python train.py --hidden_size=640 --qk_norm=false --beta2=0.99 --batch_tokens=[65536, 131072, 262144]
Below are experts of layer 4 (counted from 0) of a mixture-of-experts language model. Rows are named router (the router's row for the expert), gate (a neuron's input weights, with its number), up (a neuron's input weights, with its number) and show model dimensions 80-159. Each number is 128 + 24 x the weight over its row's rms, rounded and kept within 0 to 255. Numbers have three digits each.
After each expert's rows: "mostly gets" lists some tokens that are sent to it at least half of the time. This comes from a sample of Wikipedia text that the model never trained on.

# expert 14
router:114175113149113134137103172126161118120106158160113112131152109123113130136127110116092135129110160124107165085124137120147124094100119119108146103113133116147143075088145134125120120105113147142102094136163111123113125120159172148106114097
gate0:092160153130114130096107114119102117140143118172112131129182146124093156124106142140140146121132103171134166155154129169145102139115146125142109133153115078117127100153109122154172163092116149130109132165152129124126138177150111152123103112
up0:139140171118103141142154130139136156118105115181086120123164129140112158106116121157137147146098134142122103119101134120093111129120137120109104125148100118144138148126122126157110124117116122109121124127163105138185091134175135113133114154
gate1:116145118104127120101135136111112135107141139142132149158113119104122141177137107165086113113129165075148095136129061107134125110109122137150128151148158136138132106076185139142129129110109128127125121106115177144106127123123116118084129120
up1:138168109176067145168135081130145091135142108141131132138129091165130114115129132130132116145151140093121169117160182112151109119123094118137125126098102140160094117103151096142118133177125137112125132160117133112125153131145134117113094087
gate2:088109152139151145106140129153104075112105128135111136104150120128149112120124139114150118125138106121112144122138111127111118109114099112136139123130161139145119093140104165116093117126099098105059078088165104152098131106119130168146128080
up2:120137134115120091118154115131091106110148121099130125097109143134095151111121098135155124176129127138135160129073127137110134108125152128171117124162118108139150131117164127109150165156132072154155112174096138132126175133079142093120119134
gate3:106132181099189115126121150073145151081079107137116138156128149155065107114092164114128093116161135109151104142131102148128147166123143119131146162164170117117114091121142112130125101143155137141102098145167129085151119129161107105150116116
up3:123105140116135137087127147111090135129131149148141128191105085126112161122101123152150129122093131105108120083165135108121125093179121142076137167126111101147135096153124134128133154169131110138134096096119134136109107140122072127109122140
gate4:129159166121155108108105139132102159102138204123146119110132147133095156130131129118106112115139114129117115124138132132118138100165136104142176125122150108126152151149160103128112136127101125093119122138097149138135159140152159121128150131
up4:109136166118124098136168098142148098113132113131137154094151135098152152121154099148097124116114123116148096119141129117109120145092143078130119131116164133124189150125134105104129118145086129078112138118125105142103122113149126123124075166
gate5:146122108161168128121117133121138113133138129111145136176157168143150117112121128171120094126132165137132146133162131092127127105123142166173104108103206109126116101136119151171067127141128092099155121097160145175157139192123135067118123161
up5:108181082116099114145089118106123128144172137104155104123151119129133142105136133073100175151102205117119131106119167194166183159158111123097097116105146161098103114115134159137135150158161091106065167095134118062117099130094132124142140152
mostly gets: " that", " it", " his", ", which", " were", " had"

# expert 3
router:150119126145134145149108168090101131142124125127141114092100118122115157189145132130162111144105146170140122098131100149123106126137096146074099098122126126103156139149168099157108116083154110129135161129109121112153107126097145111125140085
gate0:125091084106139121114124144146126146154121100157097148106109125136137141153124128146164124140167105142130148100111140138204147121112134155146114146115142098146108053109151124111105168106136134153155111128124126105159122133136119094125145185
up0:150135166200153137101126096118143058133159133145133095161098149136144106089174147119149130066136148138149105140145128129082117125091084149092163123122115090124130165167137131138128129102138116121156129134172101120144084140111130117110082136
gate1:149127131082105154170114142135117115181131149129153095141110059120158111125122097136134143110120145112144133114126124127101119123131090154111127124119154134107147100182129070156148132148139145129114150116141135120124139174139154131112168140
up1:140114105124089082089106153129087128130090115137137144114102150147101135182161136102112135138144148100114135129116108173153100110120201135119156118077088121077099158163121114123143097071133154170179092144074120125121137155182150107110160138
gate2:137138139128131171136124123139150144111132109127127128110128148144142094125100117132113152154105127129126125138121117119125129097090144114125151083113179148105120107136161091148106114154168087174166127117128152155128150110126167076153143117
up2:095133091078111132113135171159130160141102108130141144167079134124128152125181131099120103115143161117113092132134113058173148146115129159135097147159110153128150109079104119083143086134127137115113076152119130122100092150149130106120130130
gate3:110136129130121113177128124107161117105172103130138105109145145097134115104117144134117127101112136117128124104165093109133098155148132108133111161102139133154126106133157123124160165105111107105111129111111122147138142146126141143081142155
up3:127126111164117108151133133136086143143122125132175147119160113129135124127107076102125139103170121138159173163175128134165105152158123162120071108139140124153108093168161137092092135208149118112147176121105155154160176136133141152093127108
gate4:100111078142160147163160163128128082125132124119132133131102144114146141190096164127136122132145094160174151112111085158117152160103116101099161171106145123140130158112110081123111195124091158136114149183106149158142134136127103118113095093
up4:178120165141128138122119119089124150112129101104127120141081093121139094141158135099136126140155090115109100087150071183104105145111106129097107120124131085112121100159130112126112143194119153113177105162119127116143128146120153127114123125
gate5:147097103170140089110155093111128153146146125133130126126182140152174132170126095081121122115134143177106139110116165125111149153102134146141162125136098130134104131123126122107120114188125145203122145143151139127107139109146150109153096161
up5:118137096110082135122128114130129114106150132122144126155128135126100140104114138150130159149156134140103130181130115133164104103172105133142139188115122126070124153106111134114096127157154145125145120125156148152124100121118144111125116148
mostly gets: "ford", "ley", "ville", "za", "ton", "ko"

# expert 12
router:147073078110095137137127125166139096159127117118121129149150156148150101122147094098163172127111135117142115105099093102091107170142125163155156145143091162141093115129140143147134109144074165170109117131109111103103126118177122144146150120
gate0:135168173116110118166152169156115099104083101174128075138125155156113149138126099127097103159083088108117143159154144119137099134112110142151176107120117131157152198163110142069132145120103143123135137133125107113130163099153174075158079150
up0:120120167127120146124131106140088117105140128131145119155155160124107070100180108145125113143105127141127127110123131143157128123175135087160105079078137133135109146111136121144139169097119119161149118081110142126114171099145148115075150169
gate1:117160165114170118121133142118137134116075112117126127141105138111140096148138115140077114125123127146137141125109166110107142148122135183098093099170186111135104147136166085091134135145132128143154135143109098122121111123161127103158128114
up1:136132131115111155084117126074103110114152121125053116138155126171146105158088162118105111141118140139129156146119184133141052127126115113105118111068107104136124106167134099154062123106186098131123153101147102131108133145149099152110137098
gate2:117119157103144172163178119090116101199112123176169122141119124135125106132154124129100120093089111135071171125127115151147146124096133085146129156135129160197148120130134104138106072113125164140137154105147153217110139118122122110144126142
up2:132136133132165156149154121130156142133128138170125128129136119096130115122094156130109129108139166155091110126159081103107143154103136122124159126113112129143116034120137118154157070101131165145130136126110135073165145148142166101175142099
gate3:122159075102150111135166142153109137152120062124153158122097121141098123141126152126153123114138080152118108110109121121093110094145161122063115143147147112124099139176144133111157106095153124150139113119168125110136166114115136090136140099
up3:143093138147176105124104109149145147113095114120146104134159140130087140134117116112135141063142092105125140172105150122179124131093137130110147157108144114120114110115116108109111139147171111131089112088145126124154107166127115067121163161
gate4:136124156126123136166124081119120130118107129163118174130086123118119178180148155148116152143114166131107157106098162156203107136141124100151178135169133141125094114144143138128061152108126155145165118129137187115116155165128123093100116090
up4:121107148119150135102116173127145106136109136115139144089116163166148093112107128146083154170182135100145154143130113122129124118090100087124090158111131109166120090140102140077120114122127133109105148136110105112123127141070069155168133100
gate5:090151123101135086140139135164105090175185124169130127178163144165159080164118156139097116126111090113157179114162144142108137146147106119112143175149089144140144113075149121157134156138139149095155158124130095123051144097102117098136134108
up5:145164129102147152157105120099142170141200052128152167130155119137122197159152106116092070150108152111128147150166126144140105135114114099153154140133113121144156123124146114186139133179121063101133124130129136143088137113170116103120116168
mostly gets: "% | ", "°N ", " | +", " / (", "″N ", " | −"

# expert 5
router:149123126153170090113153083151107162102126128115142147166125124138155137113091150169124091121116128127100099159108153114092123117149141153113176102109197093118153169126126107083156168100143101055164136117146142164127139148136164136124155133
gate0:123126154121120077099124128097114128145108130126109104143133150116159129109137137116138136133136136169087161150097114124163125123120135143126130110130137115153104139107113111079129151113151132148136129107149149115134175130123124142120137140
up0:153160103127182081107114122138127081134126098112107119120131148140127165100127118108103135112129136127157109169150138123141135110135141160133157154101130126106125130120119127116095143125101128112090146114102077102120155160108105179129148125
gate1:151140121117103067167128125103141122136185140125155094132130179150142137160107180096139093138129135114139128128162126112119169095125131154111123141131115141086142124138098121159120153132145090128123142116100173088094206154138134116066110131
up1:105111159130160159141132142122125127105137129156131118137143175109106143172128163125128107082076121119172143158086121129114165106136093107121151108132125147112102164136083123146143119129121118115147169109120156107106106119125147096153083177
gate2:146146185139117147148165116176141138082134115138122122082098131137130136155123150123183140124155134136113155152091140077181123162156145123137103104085152108091152164160130118114113162187148118095137132081119102120144097098107163116175148100
up2:128127116126148131188137150187131131156123104159136112174109139105135119126160133123130042150118156124139124095120128149159125099122123092130111150185163108111106145133095133110141109105162118134120148079147122105151068116174088105125120183
gate3:131135127166146171112161089114071158147125127150153157117090157124154090129110172171080113131145152134111167135159143159152117123049148136142101132154082142139224128156135146085092102120199122095138148102154135134145129094144135126137132125
up3:110112165138107107161117122086157141129088178140133156198128116115138109143090144125126140101146096149123109152137100141103145115124122134093111169140125134127123154087131119118093121146109122130090125195124178123107167122165140120081131099
gate4:115154120090092121104105090171146158173137139113161130125188116143158148149107115142127142116108116128095167146138091155118148103141127110127117115114119126130174102153148145142157119125115151093160125144145155084158174153126117142098116096
up4:127121136136136064140109137114129117146155090090120107091160145151129127111147124130118122173106123116126118146147127149073125164098114114117148086079133149122090094145117148119107141084163091131132164132128139105118156134177086096124172124
gate5:135146144129113113178142140122143153124099137133140136134094094139127144087085104069102132144117121152158105114127126125133146131146092144137078148113147138140132154124108141156133129103087113099153121087105109168120121118158143125123099127
up5:102118122162103069144140095126134081086156156102107134150142143152141126110091167132121138118110117109150117148107114154125115118123139119161089103113087137109139128178131150135108121133129137143119113096117139064087157089141141158117108140
mostly gets: " used", " began", " held", "ating", " can", " came"

# expert 15
router:118117089100116139128122105135159087141119159125133106147111142125154120121114134108092155108135113140146135182123131159115138144144103111122139174138104175126125132115158138117115124139150110135179122142143095104119135101158102100177118142
gate0:085124077105132127116142131120100144105164081103148137185167102105143075140141111148136149113109115130130174135113121152103178140169119116130180142130115127147143095157112115130110107091138088151137089101103112131155135134093085120122127152
up0:145166114170127127092130097138098122112104150146138076107123090086118120147146124136131158110099169126135165097154165129133142122099142141132102138135156145135139155149117128159147144157142129110123127110121091106080143128118133142135149142
gate1:121114148121156116139074103104100129144109115143146138133133189149145134160148131114111108112139132153119113118114116159178104122170147075106099146161147117096142129132107108103182109127082163097162117160119154093112137072161179124123128083
up1:141134159145096112139118141108123130174154138084148135124146094121100109127076113097136096120138079144123118163107143117112114085138159152084155105130170112145130149150147146148103149137136128096110130153126130112128111112060166155129140079
gate2:137134111126111126184116111069147156121104159139151121142139151066134107179138128085108102139153125106171115139184153165154145138112138116111153142163075131104118144135084099133169126140131091075156112158126137097143129133101083094141100126
up2:096164108088117096123146124114136127150079130140114145171116082138107149102105091155115123128138158139083128103059123145158171124122125158114110133133112144122134163129091088118095143132086119104125162097090091170076163126094141092125123155
gate3:160089134153123168171123087130163158134107133141111134125102120113111152156148098095120112091126095139200086136067105152146132139115165126130107106122117087137159101140186085133161108139165089091160132159173109119145158137131117087149165098
up3:091125147084138152135125180097103141156125119122119137113173161137151135147100109125127126133139125165128199126129116165136105149104129120123139063107140147113121105139116128100138154120108144129091138147120104158049144082128124116108159156
gate4:148186162151079175140154096140109155146127134128137137088104109129119116158128120122139138091109109103172127087132091122118165159132146149087164084116133155105120120160154147135100086123129089130119078192166175110139113149116146112133125087
up4:151155123069142123134107127165143089136110127105100138114123083129116101123083113121151103124133081075073095127166166142124121121126141183098154132165169117122099127130150106101093138145104116136143119118159092105091142121064134147068102166
gate5:112161118176150120106114113105135092152125130129149119150136189137126153117135180098123129129136135104150158129134141153101145131145151109172138156104129089119137131128127151171121115122119110136164125132169157175094131076151100129108099130
up5:109164097119164104106155129114097119139162118107155114114118136134124092132141135162126156130121171154115129158151087107117128138104138172148135123123131091155126125132147123101128097143130091137104094139101085143120128112111154121111095155
mostly gets: "- ", "′", "In ", " and ", "°N ", " In "

# expert 6
router:201118105104137138131158129099121113134145111119095131147152125127113074139119123123093134091127144093155138120167118150126145135105136144128121135123128121164089159082091115147091163171122158105111136101133113126125105161127143122131118136
gate0:153143135168120117119148136174142122120163140157142169129142132074135122084108122137093167128101141157117125115146121088121113119121109148099128098116114148140121129144167056121106132130134141138097076198151091157138141113135123148104129119
up0:117113116146098080152130120108073119114128107148118142139164141148122114115129120131162118101096149120154110163132110135151160095133135130120134122131104106143099160114125145128121130163093098106110168140141165148129133111159156118148137105
gate1:130110150122110141108139097121080133138146145101093093132175132118121120109120112102129131069175130114157129104120135178125130097133107110073185119161121113141115130115112141154117155122097150121137143169139086161111131182139137147178113107
up1:139149153136168101111182107098155138187095168103126141137066113147117113140158123066130086144062112152151113121169142105127109137205114120195147126090130117101157111092090133120125135121118118059156117161145129056110101117142107146151141120
gate2:137156126146098152123140115132093119128128107139121151135139144155111102117142104153097162082104159134131118125087143129147126125150099145105102137130151138153096159116095114173076124139108105159089152109142117099116117139121127141152116091
up2:151133118132153119084155146099152117151127163125157141106154108112102111115138125133138132090168128090144156090163118164101107160117123103147140127129074166140161122125108139133144086137105129125125133113121133108144086143123117119134164150
gate3:065104126115134122139112135120118104085118144094123103144114138122125149130110092125100129129120087150134134073171120105124170106114117110141143143107124137081129091124126135143111108138182106122117110116120118102128075136139093114169118139
up3:153122148153103144140106134138085122150132128133142134100147102135158138141080090124106153106179117157157122142094134146134094157110152091188102056150120067108133180041133081162113148131129108113156056134163131125110098108131081129113151154
gate4:139129133151182122152116107144138112116119163116118150152117186149141128120087130138097089157132134130124101166145134113122113106116137097113104163137125140160151111162124130143155100075119157160126142107102090130130168088134145123117127126
up4:149172151086098126107119106119141190110142158132116121124139160146123100105098154159138097141165135178090126182118154166127097137131121137043176089092119151122143137149130093119142127133123149125120122082153166143133127108122133115148122139
gate5:145131128129084143125114135111121110163106119134153129094093086148153091107136107143107117115172124142141110128113113159120131128124127149122118114195111144132137134116157149121179161094161124116128093099144102179100125158115152140097126146
up5:094131150161069145161131131144165126155103177123126124138112162106120109116177152127169199084099149129111159179115162127134093127126174143098109123145118142162159115180129125180081168138177141143158141136118140133150121089127134128148129131
mostly gets: "The", ") is a", ", a", " of a", " original", " used"

# expert 4
router:061126143109131202117155115126117104156144138175099109127200129117141096119139130139107136142139133138088131144114155143119127117083144155167134188143084160170120135155092120147112071185107141162105105165099086156112104112147120166091104159
gate0:133090103073182109091138127162106180118141147152062140107110097151142094161151135139113096104132079138141126162118146151122146129176144131130167124146122119149148150159095148156151096140161098112139115097099152113138109107115110156120105102
up0:106113121123157141176161091126146168129125092106116079145126108172150129146123127140068143129106071136138143135108103145126159132138147117138138143094144156146133132161084117155138105126169150156148124098164128103105137150089116114125122097
gate1:161134118146106117143122135147134112154131164139120083138128163122074121135083126097108157143122123130150128148124126185155105115121130146128115157147125093119107124109130140166126113123124150144134099125152181126098159063122102135130130148
up1:142153133147130201111175132169133180152115124112144141127131139131127119134148109128170111153141115132154100133121125132170128143105150119135147155110105128122097143096137128130157130112140159148144112140166110140095097094126121136136173129
gate2:180133147097104152145127153108146153111122107158153140134137126140119140100096159161144100109121146142064127116114134123126103130114102090113130166155109154115104141190135149137152155114148125083166129133153139152145157125151128131148149151
up2:083155181133118115130139130122101100144142118109153121126120092139095146113173174151084116099136149117173129107129129158158139107173116117118132135119117155126103155052147200109122123160137122137098146128078124094097155137115108129131104124
gate3:128148140137157136151134134168148138123115130106133160152136135114118136095142098109117103116123126135148175126189164130130078142132099103141131124133150128085157125122119127104122157164132115156160146108132100126131136121143141118095124137
up3:162096147168131099104123140124150123136119156130129162118097152124098127101126117130117147079118167099131147127194167141150101136093091118144128136089124171135118124150117129158113062102148119144102086105102116107172144135078146112159136149
gate4:126131094130138141151127150123119124130175116148127132131142126123117139140135080137114130105115127143129124084098117112140107099083171111061151107082145170111116121110106141122116154088117069150125142134132113169117142161134129151140154144
up4:078109122078127117111138101124104110161072120135109154088122127129163135107102136136131125145144153160136120128127104123129122142098126114116113109143110125138108113148138160155121122094131105122144115131145152137125109153155116098122136138
gate5:090172145127120143135145140120125119123084161129118138123113176133143162174149155136134150108113075140133109123093160100169140119187105118117102142155138124149148140132101143152130151119102122083104099111155142106164152103103151129099134123
up5:136117154124152123112160109115127141130148173158110094148155122125093095097138117150114135172115139122112167138135115131143107129106137146155140141088138109132111137149119141167095131147148136147116106139096181135100133065160134109095105090
mostly gets: "\n\n", "==", "===", " ==", "====", "\"."

# expert 8
router:110165127150120096160125179136140138119131118147110129095099120112094166144158122117142154156128152143115153094151108150119124137104125086147125153112085119088114088146150094117105114120150125170116153130108164114156137154106081106118137142
gate0:097139133128150138157105126112160131155126139105114119129101100117072127126195117152117152160116110144079142142100124132112153096098148161169083110127062111067123146162137115094140133100119099145109124150130169122168101153117127139156136130
up0:128163122122133148129153140157123167145143160098147140126142115145114144141142061161163104122151118128133087155132161089154123091169191144137108158098136158078111165130102116137130124098105124154133154143086168119149096123079138132136126122
gate1:148111118122124140162111176101094051130106142212168129116115129119141158095089142138114164122109136176173180141121132137137145138131116133130114089134122083122156144127136105139093123102117109106159117137116146130151150158123140119079151179
up1:134152135153126102124125103117097106108147097098076121133091181109157127096107129091083147086088136144121114141117167140110148153115156144121073146125078121130181139154132129078119128134125129153119123171146143145148100139147114085136114135
gate2:175129112127090128160107143103151085070103131152105123119142124118148118118156135084137147124113140130111122113103115149162129145114141078149127162140080148130131144141142190146135138160162119101102144152162124104103137152137110131140131086
up2:162152095153106105080151145196143104129117149159093164127143091133128140152077122135107128145117126127113128122144131129101104104168137106168106135106123139099126137117119148139133141144157107127161097123123163128088135122137132098113105116
gate3:152088114141148110146108104102127108138121110118132138083092149107076142171146141163154136143156105169127126119141136154165189120093123159132108130166109089112139081133099090162106096115141078139086133111100088140133138143137128120120117118
up3:143106105140159159147126143128135160122145127111119145121143099135105105113146137134145092112129119093108160175137104135121141182155131154180139171086142154183161110110098126160136169122086112126101106134144152115138153101138163133110181126
gate4:142106168103137136145141114111126127124106085151072098123137099124141096075112148132148150110103158115125135115110107120171146137121134118079128045126146161100109089148100095100157142118113092093113158119109116137153121108107093123088160081
up4:162102079107148153092102118160121133204144139087118136141140101119149111140125139106149139112083094106127097104116119148088135115116155136164099132086147067184123146173135121159130125134107162087110106141132106108138129126112107134095110127
gate5:139153120132098181154111179079150113149136127142135153122109130129135098166150122126134144101145135110120123116124181123151116094092113148113135117113147159151145129167069109129108129121076126157166144099116110102125132153108130156200135124
up5:156145140122101126152167086130128116103141108093141160198134172137163141104117133170105150137135097055099124113169169107140068121114161078133120098104122119149125122138122146120160168116113056133090159081129109154097141155164113112165095136
mostly gets: " Army", " Church", " Chinese", " British", " Royal", " People's"

# expert 9
router:143194135167119153131079083088125148116097113152135153108155085123111151152124133166101079130085138156115120138098162122177166086138094150122087126103182108132142146145131131110141102096153089091126168095119113152107113115106175139125098121
gate0:141122130148123105137106150157164124113125160108096148088114127122152133115151157103139109118159114162101131167134084122134122146105168156158156121138138137130179131121116124096124147121149092127113121100118129140132114112112110110179133108
up0:168145164157129106088109113083110118150136120119075125127160107157196115152106133133126121126170112157135147132151160139153165136128126116154170110129109159119141122154157133118133128081135030134114118160174094138151131096157112139116136137
gate1:121131137075153136122096119120151132118097075114116118161130111145087137114163131132134110136135133114128189141144129171187115094107117154164162128124113164151106138118097115116125131144134133112127130119125114164129113123128104150155144119
up1:117122126090127101082130072113208155100128133130137094118144132161141122106101105131129150128119113134171167120143108133120180081125139112119161152085092116093157124094147108145133135133145131183134094137151160140087127129153141152124140121
gate2:176110128114138143125096088108108110110103121135164129132083054143093149118135150146158093190137116115112105135155125137178093122106152115109134119159102109105095126129146124093136159171150166125123109122134153151108153162113132121131111115
up2:109190099138140146120114152104143128123142138128117116121113143148082140172130164148139094111098172109187139129191136101133137132132161138105120142140106116127099156140078116129121130121111138135107117078127121139124127134130119151102159132
gate3:126081130093149085134104130150145176141090126112063115118100133125134147113128140116101117139122072184133186145132146128153138184121163127108122115148076105117139163145093148135071130099105158115114125131141128135084135148153129135114118115
up3:115149073144112088146158140131120122127128128134142096133127158114127167145100183112105115123113107137132164140080135137135110145159117130136163114122116146187127130155145151119105088182163100156111112116132129139076130159151114169119075132
gate4:113131147102113125144105124141168105181085145107150145077090135084115129126121122138129102106142098149132135093149142163150135089118115134150143142125140145120124179153123111175121139118134099118126156137091171120134124165152125148093134129
up4:170141130122174114107126151157119102160133123177094112157177100142114153122149134139143122094106133111116122115102127149142138091149072104145087143146134149124132146183151146178142135169114147147158136121164089147086140114149083107127102117
gate5:132128140126121091124141144111141120096108143176130132126096140107120137175183100109091158104092134112120096160115116125111095120111109104087160115125127109136144102111164156122173121148163120140141097165119089156120152146140139121088120122
up5:096176118114117125130110147140111129121137130148138109097128137125149131138129127110085097148124153145142194150128121107150105129144123146143138143191118137168149136091116168181141131146123124145150119135149157189112144103138115138115119072
mostly gets: " film", " group", " government", " album", " music", " book"

# expert 7
router:145185157135130125116102131144083135112136109066144145123116107096144119064100137107114099153134111149146135146152153114132122103128137122135121082130141097075149128140150112106109184104165079109102155105122177144145129100063105112136118140
gate0:114116149110136148127148117138117131151165117158091153113147125069118131150144133173181178103171152149113139129137090134115119141102123141135138149118121117136136133157126119094145142191154081119185120153153133154123138118129123133065137124
up0:132144142143124121134095115102165072138167137086145146129088120144093112129110143085114135131140147139124142149101138178157134130102125111144154148156138115114120134156119156146125142118124102167116160105123146133099151132087123117110179126
gate1:142144165148121152112179130143121138151151151130149149128131097123090120111122106103114128130098126114127145123132113119145194154124138107168188116128135128113095117197170083151136131112045093107137082096133146124132132146152197151137120117
up1:126136127141135136125099103165151158094133189148142155149161104123155160156139125097107132135149124135194143149160120104129131132188143129124164156140117136122103106155120122122094181145116159121119140087129126137110121146158088135152155155
gate2:124113110121129130083131154129141128115097145111125145113100160109162149143111126089085123111076091142113144093115143117103094124102061125114118127135100115107134124150149154121161153119138086090145127127146142145104122113130134178119150094
up2:128100111136103131137163126154114153114146103137137153124108122101110167120117092159107127085119138154132136096133157162145123092124123167178136148131113121085125141161082111160139150145137174147163122154141105177143154079123125104121145182
gate3:087142100121126126150090163136147116136125163167143142117104131138130142088128124093125183131118151132148152126145116129121126123146118102121108074118120133099093121147112166096182089136126118121119107108124109157115114141096132120132140163
up3:107141140189128114150089125098114114122100132101174144145140144168118138147120135133152127119106110128118143135167165162115155140137131076098129179165111129097123132110141116135140153119138134127157097126154145127139141096138079112154116143
gate4:152140102162110125101127146107168157111113182158100150121119125158128132121162090070128105083104133108088090124137154101120107114139092166091105113147134107124103143137158120120175179116143114132107141134095125111125089124085111103133122125
up4:135086153146106115148075133158149120131084097143118096107100093088151150144135135098130112107117124134119162101162113119144118127105134179116126113115129155136119158084098109148113135133140191106131125146112128112131151146124112106106135141
gate5:118137111144092128143141114106086180110115094116181136137133129101157153116133093125133146087135158152085113163130177131144118132125134149178139116150146162155093127127069122125081131134107101107128119134148130170108138141155118110105170094
up5:119083170122141110128134080090179122119116098150101120102101145118120134118100137097140144117114117135080130150096132150119112089090125106131091134094159131140108092088103094176099107156149128128135125115149151130172155145097164153124130150
mostly gets: " \"The", "ph", " \"T", " \"L", " \"G", " \"D"

# expert 10
router:118103098179118161123107134123136088128155101106103136134136106147160130179179115099179147162111096089126113141105103146121124120131151140118141173115127145133141116142129165102150112164097162174070114153129131118130130174132036130114148124
gate0:127100116137121120118109135111082150120122107149094138148154142149159154110083131125139113164097138110121112178158160124146145145128103107157114125088157146114153107107149092134092133127098154148118128136137132131141104120108134133117120148
up0:065098144138167149142113143136152107122125125129138132132159121104081135084136128143075201156120143153118141113111086131107106158125081129102139119137107168078132113135154124161130106151126135112124137137082088152128118110122137100102108130
gate1:107165100133137070138115118135121089181133134119165099105112110128122107142113147114112132109129112103130162110092137095137140124144143141152123138121091106128130130110168117119140119095144091103150120125128112123129103134164116121124121126
up1:129118168056132112112114183140101102112125127143122124167139116136113104068119095154160102106126109120188119128088149096153104128188158118121137151103134123119138150154109149098116116132151117091156149116098152154098132137154161126133111144
gate2:135098088134136135135128158103121117132115132181113092144131103173144108159148121129172135142115135121117141123133156108114127121118103132074117163097121094126131123162146108109137109099129175093135121138131126126100106139118133061146120129
up2:122121138148120103161099151136132096156127090122108107126156145150117110124138169135183128121089150120127139159128092147115097151106127127134153147167096139152131195124125152111110119108129133143101135131108107136111116150101123158171123127
gate3:163104154056128132108130135137126136125102161149177128141162147133082117091154129153134145095164100134104127160143158135151117126158108140122169113138133091143163107109154125157082119136167127118100085147106182121126146147122083150166156142
up3:109133121145126128174073092120099141137144116098122112138130152114115140116161098133098094113125092110119107120148142153162165109117117121102152127151105089156121110172109149112125101143140153172114125099146122183109099171157089228110099112
gate4:142160150129161108169115121164142126100118156159147096126089141158175106166134089120125127115142110095107176108137185132132176116138133124131113091111148096145139106102162142121126112154156157134106119167116144168146130094147159135145160156
up4:131154149061131129102136096145070105070080115131084130101131102111117132169170137142100082181072179120129131121087120122117114144165128140118116145106170129118115099130123104119157099104184112149150079155140154106108154147146130142050085137
gate5:131130118158115145126118151117130098174116123119142069106112110116092136123109156127136115098119136143135095152133097090137065069113105155122104147121086141107135114141134120072163117121114108130146142130137159134095094096119120115120142119
up5:151090133097128129121148090153114160156109178125141115192137133151188108098123137121104093121162140153135126144127155168134106113119133132167111110141124120124126100109131131094131121143156152105097067094080122154155137132151127128159125144
mostly gets: "2", "1", "0", "7", "6", "3"

# expert 13
router:161138181103123129113120076165116164120146131127141143142094117159086139093111144165120084100122119123113130149156108117135130101105144140113130114134164110127155151096153137116174161140169121072143140132115102145139131119123166157170099156
gate0:142138118111112116134084106148155112112139090179134138140079154127156179129137126182130127131111139135076128117131139116169148137158104124139108121105129131125114120133156110105176119158123094135129108098154144093188129118126107130139097185
up0:109119151137078137129123113109143107148173106125155130125115109130165097132128107134128086125149165153137125098158145147164137163094126135111129115125129170111095140147163139143142141119163095121132123144114150137101113096123112137170130129
gate1:104105106088127126135116134127132126115170144070129149130132152121161130140097134156094118168115088128128112111182150148115135109132151148164178125100175074144148109114154143075121144096164145119122159152095117128098142136125149107152118088
up1:142151143121171117159142159116138127082145146151125117152085135144111149107130119166133121127138124129109149130130107151121158110120155159148130123094120134119141136123091156121138103146118125144143170103138105147138105102125112101176132125
gate2:124064119078102151132129147169123148105139179144129103135154147132155111146159147101134124134153175089124128141112131158139112114112143140147116137119119167163134117092146100132147120133136145109168132103168099101152104122142132113154118111
up2:148080115127130181117146090112100101100157121124113101134123155096138147153134112128149142121112145136133144138137108151134127145100107144124130106140132141143101133081140120081117096103162129105179153128111120130181074137114131147119115148
gate3:170106146083159140150175117159087085157091118100173116148127116083139104167123131081166107105111135115152136107129125157146132145145119117114148117105114190123112103124184102079131133093140124114131142072125162153130143122152175110116112103
up3:177166136158160112136163111116118099066161088129114118095157154100175138122122179187119131127084098115105129116123144150103129132160160137097134114117116119116120116150147156115110155143163130100157105163145136134095145082097141116154097126
gate4:169114148109114135183100165130130127090103114154120098163139097126098128108152127135096104149138147175136107127135124137113141102145110149142095134126140070192143139126089124154117131090120146128144137142129138100124121118119109095157128125
up4:111121094149129132093123133129094131126157158136098142146072117129122128124169125095176123142097123116140124139110184108138120159176139151140127170133120138133122114139177148090109123141114100134150139149163157145126114135079132150128161109
gate5:160098136152130072104141129129141129146138077113156164165108140139125136118151182138133102132135102105124148151127111131159100096126136104144135142113131103144160167126154148086143159122116111133149162100090101077135139093127131102144137112
up5:132156106152102103163109135141158144122146105109158154097136104156163165183155148101146135109155143122138074105119094156137098068123138083175167149084107077135081097127128120135142099119125110149125141129105091176117136123107120123123166114
mostly gets: " had", " has", " have", " also", " has been", " would"